Experts of a small language model: a sigmoid router.
Below are experts of layer 3 (counted from 0) of a mixture-of-experts language model. Rows are named router (the router's row for the expert) and show model dimensions 0-127. Each number is 500 + 40 x the weight over its row's rms, rounded and kept within 0 to 999. Numbers have three digits each.
Before each expert's rows: a language model's description of what the expert responds to; "comes after" lists some tokens at least twice as common just before its tokens as in all text. This comes from a sample of Wikipedia text that the model never trained on. Tokens count by the router's weight.

# expert 48
Description: Subject pronouns
comes after: ". ", ", ", "where ", "that ", "when ", "which "
router:471480492514521505537538577531488531517405526532492458461547450532469535421510481521438438536458477411474468492499524448479466518494457461487488575451537510530522514479432476444521457484504482390484509526551542449492514467528516529563513523495490538520491507486499458546461517550458556539409551550516538428559560542496481541530494509530434440601494511533506472529415514486526469496463

# expert 23
Description: Empty table cells
comes after: "| ", "/", "; ", "–", "​", "Rep"
router:512464481512501549557512563551481505534458519503448440464556453475509446495490508515426520534450562482389417471532454387431517518430525451490528481442485499571465480489483521471546450530462513466456526523493525489436531492529536515558430526536532534462592503500510461454477517585505496496518495510487470476504537454523438541481520473454489443539592460524513522451432491481507510511472

# expert 22
Description: Numeric table cell separators
comes after: " ", "0 ", "1 ", "2 ", "3 ", "% "
router:433460500444541541531526517548470518515488515464446450448525511494512484418535498531464493560484491494472485480518512473495458485480491485449530463501519472554529499504436490470569515608511555505472525522462483381415535498533540496563433544531502560507521539446491468420427511579562470517409541526548437512535517482496469553521554496511473507552506504539481522502439530415550470473511

# expert 9
Description: Clause connectors
comes after: ", ", ". ", "However", "ally", "however", "5"
router:530487453471510568513476510563460517514507571533497490511559445442505515468527432544498529496404544470406464493462538480423537505458510429481571482479532530573478456505477487405514480511460490447431470555517558427502477446584558464495444485514511478463507458494464470454466531535473595520486547560499487470481455525511512498481483451504525444494531508502501496553456598480531515508507

# expert 62
Description: Numbers followed by space
comes after: "| ", ".", "–", ":", "/ ", "+"
router:439496476493522535524522547528491497569487484466464457524498496492535469503525438498375470508435525488387445473512454475457474526480509481478583517449470513533493463488452475494597473538519492529527562584511515473469514486560525459533455518507507508490534509473529423447468577537548483553486514510522457430498512530476446541511574511421477447482545493486515417530412457450523504521531

# expert 24
Description: Capitalized word beginnings
comes after: "the ", ", ", "of ", "in ", ": ", "and "
router:505467466455472539580555548519478469574482510498482516480525474518503438429493496551450483516397464461380470492524477540505533530527525437477591539489509531483420487504485509419535496573489480477517521489518529495476538486485504518477495577541539518499479486466454463403414560512505507488522560494583513481479428481485517453456503456511521467516565452476486425453444516503547465474513

# expert 30
Description: Name and heading starts
comes after: "\n\n", "| ", "(", "- ", ": ", "name"
router:432394515438495520501440464516472503553376462484457453490529495562543497497558458538431538552479477477425522539481466461456499475427484419513533466437534496499520494500554514425532460548501502511467519483503534485464573486532578508477464526524519520462543442483507447513472601537492491518454561553545464508538474522516448498476540512517513464531534454415530506530480465474517476509458

# expert 39
Description: Year first digits
comes after: "(", ", ", "in ", "–", "In ", "| "
router:477473511499487545529533518499436508510459575473495503480519500485511429465510464536501496508483523378426450513525476474486475464490530467542523488524470484527437489490507496452579420503497511484453576555502527497512539478530530480503441605552564544450509511460435443497405553565492543504501515518509422466555538543561474529477561472471524473487527469518533454516469487401507478415458

# expert 61
Description: Word-initial consonants
comes after: "a ", "the ", "and ", "to ", "-", "\""
router:477453511495494518505505466540450493518468608514435524469448516585567522514525404526447511458491503449437475528516414456519532502450539484486529462465503477560449470514503438486572428475515553528482496480484499412442453483620542513527473516510527542526545509486487462474495568561515492576482514568493503470519551503539497533484533533510540528593514538506494500492515523479531411526489

# expert 47
Description: Plural and possessive endings
comes after: "'", "’", "offic", "ers", "mod", "cell"
router:486410477439504521532477577533464494577479569455475423469517430527510476422559474540497509472435562447493443483499440469496511505455517489480498512501418441555493441506472523406525479571514481509478515534549507510484504433568531537494446480492511515500546532471444496440458491599530515531514536512481495468480569451495456563493479514474438438567496513513524538441496547446511485485512

# expert 13
Description: Past participles and verbs
comes after: "was ", "were ", "be ", "is ", "also ", "been "
router:441511532463509530553535517524484536538473483465487470463539454553515449439519440545488504485488584516470480529487537439424521449484525480469519494546476467535471502467462487448523459512464503498545520498523506445524546464530517464534412467505518463494532504500529512412453614565508557543426536531505488452491558516635508503477587496445465406503551490541537514444469516474531497524498

# expert 31
Description: Latinate stem openings
comes after: "the ", "a ", "and ", "to ", "s ", "an "
router:485485501465511580499480508577477431583480578488453520463465530509559512519519471532510520505491493449464515469513436473453526474500560453450574528543520534513434530491514543433529479558502471508447487510479519404504441475578536454604503522524490551482589483490446445444467465526484482531498488540516529503483468529550488519419500513398459503453563499518535500483470551458483441458500

# expert 17
Description: Capitalized word-initial consonant clusters
comes after: "- ", "of ", ": ", ". ", "and ", "The "
router:480472516463466546543514501561520517571460442502453458522487447474557499469531479508505472494403496464486473558561462478466495487471535493501562552488477457512467536475460520455598472496514432496486553512468528510478482504530503420532464552501521516489570452457511474470421538473530455511491539638552497470492465511639488567521495517514487515496518531506559404455485512515537462497512

# expert 53
Description: Number-range separators
comes after: "2", "1", "3", "0", "6", "4"
router:475511554439500553535545500499512489477495490493446435528519449542533509493558458513482462542460480467467475508525472491443510525468461451506519454514509495620466485492463547434540466524583492468485538581503527454411500482573536525449438607529481580570494509442435454500431542556454501505476551491516474503490472509554479509461514500512462492523541526492564492481450479434520444427488